Weights of a small mixture-of-experts language model, trained from scratch on English Wikipedia.
Experts: 8 experts in each of 14 layers, 480 GeGLU neurons an expert, 1 pick a token, a sigmoid router.
Below are experts of layer 8 (counted from 0) of a mixture-of-experts language model. Rows are named router (the router's row for the expert), gate (a neuron's input weights, with its number), up (a neuron's input weights, with its number), down (a neuron's output weights, with its number) and show model dimensions 64-127. Each number is 500 + 50 x the weight over its row's rms, rounded and kept within 0 to 999. Numbers have three digits each.
After each expert's rows: "mostly gets" lists some tokens that are sent to it at least half of the time; "comes before" lists some tokens at least twice as common just after its tokens as in all text. This comes from a sample of Wikipedia text that the model never trained on. Tokens count by the router's weight.

# expert 3
router:534504569509460529576577467461514473478412477537447495493559536488532378464538434465523610473515598500374508545578554421474531591429511539494534513515563504528527451462537435465466495538583472
gate2:479483622424420404449519495605514512469507507575541460424468533499528485441426450484523529423495472499498506441442486487446526550520517463531463479434498420484570503475450397425497522557585537
up2:529481493480525561545450419607464433541584397463464476481555466418545500508532472517546487467493480508517483394506566577425545458471556436457551484463476485519446504529502492550444476383539482
down2:478507516601460498522479471501483562454506512639483406428471511511542467521420590512508464490490424392443472448513514546549542486356487428500466538529564477506543499537553524436535421503602416
gate3:486567499472616464468518617465483550536421513464550554570595527480561485581594507530548467461471489552520490497526454550441485623427510548424446396431479523515544500473525478474491560543539443
up3:481524487527443541396489570371482504500493453459428438485466405532554523477533382501473419485475479451510637587663472506482445498406454496457503452550506547523483466467396549475566541477463460
down3:499478467553527515590429509591514512476570414527489401465500513507527581484495511470577498450430508507421563525493509430478455495499478508408519635435514488469550527485415563456528496492469477
mostly gets: " Website", " Species", ".\"", "Scientific", " Genus", " $\\"
comes before: "\n", "|", "-", "==", "The", "==="

# expert 6
router:623506515537514509517561523456481425534457488504453491585543576511505462468486515431482508448424513497407558488552520501524591452499474560478545498471507468524544565545417477441436477529502488
gate2:548537526462533537407521528479507408548454612539430506449498536513535485485485462462475497521518458456461471517486504438399511476538488600517485512519602491470632518440548482558509519421436490
up2:466475556509505534513500589479413387596468471465393483418482564485467558510478494548450503504453519590542444492515507515398540587577515496531543460576531475469588454447528518511502491503417526
down2:523477489562583483554470439484441534460473523521544591477534492466461490400505456418431452498485472523560522460425441517511518532493442421544440417501449542466507441532468549480518388511528551
gate3:464525508541511456521488570566456473535465431478541514442487529509446465525390464421526496548520528447482483425577493460424519494508566579411582466524467491474538496432516511455480477534578477
up3:491460555443507580497428440484483569491483529446435449488519469461425441507514604539529459403385572520480585525500426483551565494427506436571579462537436515432501540520518552462527465514482519
down3:479519535401477513597457485531479492493434558456451406523539458524569554481493588476534506464470524478489387472446452517545578533435496490553446519576386490483466558477509497469423470447528560
mostly gets: " —;", "ss", "',", " Swing", " ", "amber"
comes before: "1", "2", "3", "4", "5", "6"

# expert 2
router:536519519512518461521557549408466508477417482530529384499537506535566434492411461462495555455429546480377562575586457462488576539541463450521573537509500476586533473563513402524436503513542379
gate0:592462466557558533485549474465525520495493516636444558490467577466560437400529477504541554403520512521431527570515479452486506528496589479523513553513554547498510535421471574532480405567515484
up0:406465524460440486551436528519462483580559549444561524471461485614466522565495539519504472551456634517555522375539508469480555566428552482386538367495464447497535418516555476453480599527439460
down0:523567461387505537482539530569521452406555488570460440539461509449526546509500507469610427482472459522449451453573535512471540522427478554400597544523552470517466528512527522446505565459589441
gate1:530426460431488484488563580485466483439491503567541512497550649568477510589514556471472501463480399451488540451541477545370598486501542487482424480478463527488562514452556447531526527541468520
up1:492462529480434507501508447568493532418459510448483500498459394471480450448558474557529545615537555553532530546437434496494509582509518511594524438484515395496534404476478564395531488465488489
down1:463507524470526449471485470474554463540442425471452491553507510468482524584412457497488587459501521473576487425446456552549589516496530533534542461561578528483463551455547517403527444499454534
mostly gets: " this", " each", " two", " same", " many", " these"
comes before: "0", "9", "8", "5", "7", "6"

# expert 0
router:442534498520457486546510559437503560561486481546391471497532523539528427489471433554575590449471583429428513517557458458502478539464518506499535549563441521454550444512587507466397453476494388
gate0:594486513494520507451506511502531500454506473528508478522506568489446393501438579485506557508414417527532446574564457453475527484545450551517497530555438519504526501371500478456564433558485421
up0:399496476513463513463491612528451536468512522564540397507546494512460527499559521555563434441565619432523492521404416505456467441539504533492428482516488417512587490558558527451524487515552531
down0:466594486567472560539455543579475466539430401602484463566480618607488459480564500542488559450498552468559485504576490615525613534503499484472583475468571444561479390578511462465433485576526553
gate1:523504556532457532517532554519562565568476494427498487529442545541525509501452495490518515467562454506430588551460519511482554458490402411520516477444483504456555527520459469396504477427456409
up1:513488428431601505527527518489528436587392468470483516412494486462457435487547551487488551552507502474476491401462466497454491520559501534567604597476474436476515377481407452527531475512458581
down1:544522501486487524478623389491478429462523485488433450479555517473479449462552540490502525546539519420601496415441564511510464523543463590530540525565505485580480418419504381607556565466513463
mostly gets: "″", "′", " served", "°", " Coordinates", " Released"
comes before: " ", "\n", " the", ":", " a", " by"

# expert 4
router:541472552474528472525602541561498458596471544505462423550511611511549461444458524464541544480439500461475491480605484417522571506504536477507546496562458517523615474550608497457493461552579338
gate2:466502486525478556404425548560526487514577441452500505401539493548485422481487537453468508457558548490434521472598536537510408517499481493560529497441560463473558445491475512508468547595525506
up2:484528411476496456513484429537559444590471511557548498366589507456524569554518470510501556461397455514569506438498589519471509457547486511598548442540521524502509402552530535479495471532464474
down2:428534465477502469500501416415598464569540563449546470553422528493478523582452455531495519506475483549529485519454467454448465508378590410528501561516551496481427489541443425397500473547593532
gate3:540530465532550466481518509503426475523456519545504484441527523469424485501536595534600510487409489466515598483544541465512526574506525495516404461477502479559523512500488451470459556523527546
up3:559497446485525476515578550478538552550502591469500534433488536478482507436491448606473527415470397556499549552579426485459547476511463507552530478489457578479481488447484529446582517426440428
down3:569565440512543530490458484430547563535508470526598563490429500487535476499528428458506530537471500428531487423476566485464492502445545560570489517613397434557545531582469478505474494493418536
mostly gets: " States", " League", " World", " American", " Cup", " government"
comes before: ",", " of", ".", " and", " in", "'"